config = dict(
    num_hidden_layers=12,
    hidden_size=128,
    n_experts=128,
    experts_per_token=6,
    d_expert=48,
    d_shared_expert=0,
    hidden_act='swiglu',
    moe_layers=[1, 2, 3, 4, 5, 6, 7, 8, 9, 10, 11],
    router_score='sigmoid',
    normalize_top_k=True,
    routed_scale=1.0,
    balance_loss=0.000447,
    balance_bias=True,
    init_std_router=0.0346,
    lr_router=0.00129,
    num_attention_heads=2,
    num_key_value_heads=1,
    head_dim=64,
    vocab_size=3337,
    norm='rmsnorm',
    norm_place='pre',
    norm_eps=1e-05,
    positions='rope',
    rope_theta=10000.0,
    rope_fraction=1.0,
    qk_norm=False,
    attn_scale=0.125,
    tie_word_embeddings=False,
    parallel_block=False,
    init='normal',
    init_std_qkv=0.0465,
    init_std_o=0.00949,
    init_std_up=0.0465,
    init_std_down=0.006,
    optimizer='soap_variant',
    learning_rate=0.00683,
    beta1=0.95,
    beta2=0.99,
    weight_decay=0.13,
    lr_head=0.00912,
    max_grad_norm=2.0,
    warmup_steps=200,
    schedule='wsd',
    decay_fraction=0.815,
    decay_shape='linear',
    final_lr_fraction=0.02,
    batch_tokens=65536,
    max_seq_len=256,
    doc_mask=True,
    train_tokens=240900000,
    max_steps=3676,
    dataset='wikipedia_en',
)
Below are experts of layer 8 (counted from 0) of a mixture-of-experts language model. Rows are named router (the router's row for the expert), gate (a neuron's input weights, with its number), up (a neuron's input weights, with its number), down (a neuron's output weights, with its number) and show model dimensions 0-127. Each number is 128 + 24 x the weight over its row's rms, rounded and kept within 0 to 255. Numbers have three digits each.
After each expert's rows: "mostly gets" lists some tokens that are sent to it at least half of the time. This comes from a sample of Wikipedia text that the model never trained on.

# expert 18
router:110090168097153056202112103105163151125092131074120100076150117120114109151130135141123141124104152125134128147154156143112117110155127124159123128137166123141122158125164115112124140132124167142148118148089112131098097149142127130145133149100104112112151151155190117145111100149100139146125126105152125116126141164107126148108145125111138159097147111094128064125144112109175147146141
gate0:114114088125128106112162127117148129138082105092092096114115081182116149127087160178140121123136100125118135125168137139122110133163147154182124099127152120176122159114146157163129139156128128138155101144141151131162116120126113141104142127101144105113130148174129196154136064133117136080114114127125119131096144154148151123149133106139153127098154122169134090159097119152146106143120
up0:133109128129107123149153165115142133169122116140116048094141097137110151135125166149111125111140092105121107139148149146152106130175150091162114102110189124188138157132093144169093154156111132153148122110143134135175117125143147123102143102103144132144147162172104165124140099142153111139144140136131113150127150111118159135138170114111142152107171119120180111138095122126135126151090
down0:087139106139115123163140159089140140125122138182168116105119136068165107118102127140117103118115136098139106118127174105097126125140105095077083142085162117115092119147130145164134150104117115091131138136126134143149112135166086142132139110191146150116130122107151117094148111128108131140104118117140094153127125122136116101164139175123162097134173125113150111155102145135152158070140
mostly gets: "burg", "ford", "vil", "John", "ham", "York"

# expert 36
router:120124137147151101165136146098147193124117141110123098130136177135104130099160162152095153108100143177127172143176143115142160131167120090153101098150129142121127123106151096153094153144122138126116111143132091068145114141122187112147149129122114102164142116149125122135115086164124132161073108120153100140142103105141123147128115131133132172120146119098166143158160143107141115145139
gate0:124119130102110145158156172131096106103144113156122133146133083133078144072109113111126145134108186162132186130128139099115141136056127147153120085150105120151145168141172160134162153145146149133136097135105132122110142123127149127115134130081201095120100148110146140159123137133139152152123081118120150152127157122137122141126100127096116156151126144134146132083111152140145126142150
up0:140144116148099097113101075115128154121173123131117112155115099138138177144140094129110140156141135144145141093100165136129137136139097163106110107150136139089104145148150147114101151123110109106119137130113171163110098107172144113118075157111131131111138107052113186131132124131098135137147133124134114098102120119117132121136184095122130147109141095148120113162114181187132094144150
down0:140120149132142160146100120105166138127148142154188138138115109134116121149124126093150120136176130161141169143146144111098135133133144150100176163132107135141117128155112150109160116112119158159145157126154132132118131122118120139125135126155130154149107148102104141088152043119132113118173124138135117122105153142082089107148125142103097121124118153094213088129108102180102137118155
mostly gets: "== ", "=== ", "|---|---|---|---", "Coordinates", "|---|---|", "″"

# expert 37
router:098157130108130108135107126115084152128121131084099109074085128128132130097129166119105140097125159111125171150163111103131108111156117086116100139156128137154161146099156063114135169135113168129124136131114143127113124139154149106106145141093134113150150097135170123084131080148122189125123101123106145102118122139134116108108133107156177096098130140113186113139140132118081115114145
gate0:072112174172101143141148148143124141104103149116183131147122156130127148102148146088097127108125118084072099162136153135126133141152077097146095106118128080136098134182170118127146104110150148114133135116130137138122137111104130127108138117135132131172168110124178127104155136121082140106140178125147108130086116159150147134097136125149131141170141161104139108107088117110140147127134
up0:135164115145121091165095109125135106105114117201118142133135111150118123117119105167097092085080113079164183149083132119124106107105154135156159138166132115124123151104098112090123110146133162130155095137111106152114142154097143136129141141136117130145138119105083094122113138131137156105151125119106116136132133180113099151122130135112189116165118124104153126116116173111113140079124
down0:150118155134097070141129131130135165122144108154113107095140117126098119132147113100167109109123142101178111154171150145124143094146095116119224155137115130115186124138105119122122111114122128121098117152200134114151160112133153197145132139151112091163100097151156117098125115167140137102120179130132127148108109098111121125155112131108142134118120114107122145108128127132138137119145
mostly gets: "progr", "trans", "Sci", "mod", "performan", "expl"

# expert 17
router:143123139121155111176116143148135151102140153101115133124120150127141123105126123126139156142125184114125180145134155109121123121165122116142079112139135172150130151071206122131130129157165190165164110168128118090071147136145117108112143157100134124150129154116169119075108099161102136134119130104128125115139116147119103132148114106151180160107115130092131125150141115122107141141110
gate0:100104150099097142139139110132125128121132099105139113150141108075150120092111145103132157185111203135176134136126157117089101097137131104154148130153121133142150123124197177114121159147148162104113099141103116119099121136125125145095111169126132152118131135081117154099131120150128137112161133145133131070172155132129108153134084188106129127154122118110141143148116131124102106138135
up0:123106171116089115109112112114124086073138125138136085111161141077141110119097141071145150123119146136098173119159129131090150109151147126149148131161117114088141115087154144114150144110126151081082112118094093142129130108152154149104122157108138111084148140113141150128123161144122129187140105150132137104130131108084073131121117174131140123152128149124151141110148082145101115119120
down0:135107144142092126152110119150125097074122139119117122149138148113132122137102157147112129128180129171124132142116103143118176119117081149116153116149130118141129097124135120145145188089100076137139086136141145123149116081105152125099119140189105120093153112111200111129089094136170150139117111136123083171133156164149120087142126131138105111167088136153121125113113138132121121117111
mostly gets: "For", "produc", "def", "performan", "Comp", "Rac"

# expert 95
router:141145079110156103156163142097100138113133159060116091128090126133140082153136152127115148119125145124121183150161104126135155117151138105157116126113099133141123123109131075101120145123136133182126081161137103138133120154106109130158158154122139135109139121160214118142123100163122136120089129098130131133150134140133134165125141108123141140098144157111137141144143104110126179166171
gate0:122140108131151152128147123151099167129148097168134153141126167131057113140116160128168113097150140076126139110124148131116116107174115128108139109127149148116104172141129123062109159129126136158082110159097134104096131143135104101104168106146107100098122118150158112067148116123146106128116151104131125143128139134128090099169160091083117112117128111142168126109131143137152158147099
up0:154116131148128144137131140169093137100131113129123188107140123132121159128122151107125124172196145097116123130153145122132144104109126106122077091094116113130131121167159128129160139093121084131103105118146128098128166141118109129086146122140123144112157081160204156154109143140107138107127138103104112141129140062160102104137140114098112102109130092138079111084129123106115128121105
down0:128125124094100170125137130086091109143131098164160146121132133092093135084137127131118074136124132112108139143150103118142111109133122129103150152131118161132167139099107118106097130136118132116107139179165141131083106150137130113127144140144138171108135142135141169125133127070096091100154150164098083191117132093132100115114134119125127135113154122095132147127149100131098186186099
mostly gets: "tion", "continu", "later", "ument", "tern", "divid"

# expert 54
router:159141141162197111148140111109100155129145120119107146133138172123126139116172187167131125134105169134141220148153131164124167148149136097146127126148118132123118103133151088151110162134117146155122099111146100104138122129128156119150172121092120089176107095162127147106129079148112151142120137125148154123139107120107132132145099130102156161114108166127159116141123128125148157136131
gate0:133129145139138113094135109134144115141145154132128174101125102137147118144169161065154114099124124168116164114120179110137123117117129123138110136122118129137114087099143112098153140105143127106131121138112129075191159106102178113132098119120130127126109089115150191162071131104144160109151096122136143116139150148147180120156089118100090157114159152136113131099158101130125121116157
up0:176041120083079115125104118126136106173157102147171107171093127159118127118149126120126120111138109103111135114133097133155163143170128136104080139109127139121151114145123116113128088132101152128093128100155156127093137139138099156147130117113124109107123174161145119126148137138154136085118142150113108143111131073110106121110170138172132155128106117142163105093137157114138105113155
down0:156102136114110179123130141123199191106084139100105135135117124127094142158146099113139101107130154097131108129137124113138105122148120152140129138101141148126125100130132101120126101159103158173150151116134112144111136146121119127157115120153153145131143132158123131153124144108089120150096175086182128133100065112129168152092108093144102115107156180102122140149133111143132171140169
mostly gets: "has ", "R", "It ", "=", "She ", "=== "

# expert 123
router:113102155139146123140101106133115129095148135120110148144105128151149134120131166154114127103084158147156154146141134135140149143146107107125074129146104145119146139117147121121114143100164218139106116131093127058114114177114152125121162157110103111160105127160145151129105097142101153116097119114127162075134101128131137121083107099091144151113104121099091133123170131135116125162167
gate0:122137138138177125114095108121130131125106136138132119104096147168158123135075163168103161111154082126126164151127089153139104130111089166117121113133145103162182154128129135122100141082112098105105126135139127134146131159096129123167141112124144103138101065128110119148145137115128149128125127107092138104110112139073154133128130147166117103167137108128136136086146152144134102092203
up0:136100148150179154134121114164158145112119124133139112096119100141177073104114132148139107147143098097094131147108141170118162161160148150113121116134073123139150134134098087132129110106108133131128142164132112098137141107130185105151143099084132121137104083146121116133144144120103138110132122073087115098127098131146115072115091104114133121109104118144118154086111148154165091121161
down0:151107150122115117118157142113108121147166132130128128127148114116122139080158115151098094138074139141131141118114130133146119108126142116088101139119130134120104158097112125104154137104141151111149110147081155118124102069166153123129122175061126172105097134155142114127113102093110120125123058113137118126109109098125122117135156125131094108150082127148099113163106121174077071156137
mostly gets: "C", "Rep", "P", "M", "Phil", "c"

# expert 82
router:148124151111181136191100115131113126154109126136115103093119144108135156144126171144103170144104177178137162112158106116126154102146109147158103133163124164146106102134153130130108136158129149169113091157103103089106118135185133120136146147088109084148150109128163151132163108121140134150115118106150113112133138140124127107102121089118150149102151117070142124097153111136087121129099
gate0:151167147121161126122096103133121108132119121123136119151146156131100122073097139112097090112099140149141134136145102144127087153096132144108181097142120164189085104099166136112130148139122101162180104138148120137144103090171147169135161094135145153152108090109126127180107083158142122150127104099133119135141116146145146142104140088103153125110159131112105128106128162131120144119093
up0:132179148136129087127130133148108095136133134123135112165132130163110114129103124148109092122116134178148116144161130130155117124123136114159137079098108143137124093157151144166103157135147110135137133137129113143154093073153125145133145072142161164109158099096117172171115108138142093150151114130146136109130151135118134173118113100098161087104162139099108125126165147097129207141119
down0:072141123178136096095114137111118079144129157104124137200135132112143120159143108149155171136111135104133135115123131165136095123110151141101106128151109126089091151148156121091130114161145112136097108142098149166159111075172151134131148102164098109096155168158113116114100142102133129155134132086128116146139141130158125152108142154119165115144104167171121106108115120132128164134119
mostly gets: "Har", "Bur", "Bar", "Scot", "Sil", "Bal"

# expert 85
router:124114156141137110166112154087120169116120137131125181130132137124122111146129130170138137148124142154119150116135128160094132101138122114110133138150100151157143133120184143120105124151151216163133099128138088067126112106165128083094141159102152109132143124147156138104134115133133163138129111077136160120126096142138129108106121124104175098106164116086167163149173129118134133145146
gate0:122086149118168156110104132108097183091132129145152151081108154127104139164166146120115116136119143109160113128130127146132164109171113121133152117161097127091155127118100133136132146102119137141117109172134135108177146149121121106081119111106118108136147114151100134085124114089114162100122115121094111140120120114081142140152174154132113133080173110113176181125160160152114097120145
up0:117120152128155118117146131124133152137131143150139088122084148110131113142138140138135119144080122110141098162132119090127129083107127125147149119096119149101101119144132140174154135167186165112103098121141033134137082093133137128134140089100114125124147138131156131094144139110111124097151092095087081099134139152103101140123141112126096121089156125146136152146134123195135133136096
down0:135143148105116165119126101149095122128138130151168136098111114084135137105142164116199125116127143110120110120112084137175180119129112101124141159067152143135135141161097109115119137161129144159109130146114102150144091094142176146126103069120109139149108148093152122138146147110113086111119115102131138142117113149115147122106123154170146108173143102122148136146102118155168152083099
mostly gets: "Mar", "Scot", "cour", "manag", "Ros", "Virgin"

# expert 24
router:165160139152169120175123114091140177092104151049112133126152143112085149119139167145105155124133150122146179142183125139139148137151109110165122123124152160135135113122136111131107141132125142142110097139112065074138106157143169139140128163128075093188150109137121111153115084167107114167119142134140140131133129133116143134120124114138136149108140146112153131112143115121119140143119
gate0:142141114096075161135148141129109143129127149121157161132075094111103154096167163075133140095147122117160192128132121121121133155138119070087113144113156160151091157123114129147141090101114169147144094121120105150132160125125155157125112157154114170127096134155130117149104120148142076103112108114115128111156167120144094114125145155112132151136105095092122100139141110120129142142098
up0:147091168150097081130154130139135144134163085117134108143169148169127165117128108159121120138084105117165131131114131108137162116104092160122140113155117113096112121082149109121151149122136124108163147149122170134106116167119098135131141068103170086125156171138157151144148140096142156122124117158165136164085119166123158127168131120154161124117150125161129114138112114125087105112149
down0:112146114135138163099121150154113126118132157170103081113170126089165140124109102141125110119133147111134151147131127136132164177149088170118148092147100098089110148135149148117128126086147120125129147109108128150167140128135170113106135153121162158085138119105139143112165125125139089115117078103094123087107112119090109130118153157177124139083104121121151113051130147151133144117142
mostly gets: "| ", "±", "−", "@", "Apr"

# expert 93
router:135136106143155119149118122085104155117125148071127104088113100145108076105142145100122127173074101129136146136137125147130153093165107106119129162141112158134150131114156126136129130128142182153121095109076100128146089136139127116160136161094115125135111107126174150126136114162131158127096076076117149096135133177159131121139129103114153134116141109109178115119135142119142177165131
gate0:139126094142119123101133093122073144133131121147127131162144117139153102111123148141105129136126150127165119131148144178083102096093073103183068105141117138140111129127131164150143121175157128173128117096139130134144132124152140131090128155117148138117095162126162134089135146109118121077100174153124108164158103121162128133126122135122100113148144100115115132112129115076130154101191
up0:136154091139128121171116137161123099137112111158130096124119143150123114080154141139141132142099135102180131125124160132066106136152120099171141150128147093101137088132125151133140147109115109172123131090134109124181143099097123099141160140092133144126117098138159100121173110148150124121100115104124149121169190147140131124122141147154139115101173139086103183139145091144125116165119
down0:120134118119117170184151154139131116171126121156127117123130123171101144134115092153141135127097148072146154143157134122137153133103110160165148117133123090133117145102126125162127161100099122079118173102106175151166150151118126135144139110109110174093122118143118098155120112094178126106158094114117103105167141115116122080104144136145132145109152136111090093133091085139123084138114
mostly gets: "politic", "alist", "histor", "itec", "famil", "ular"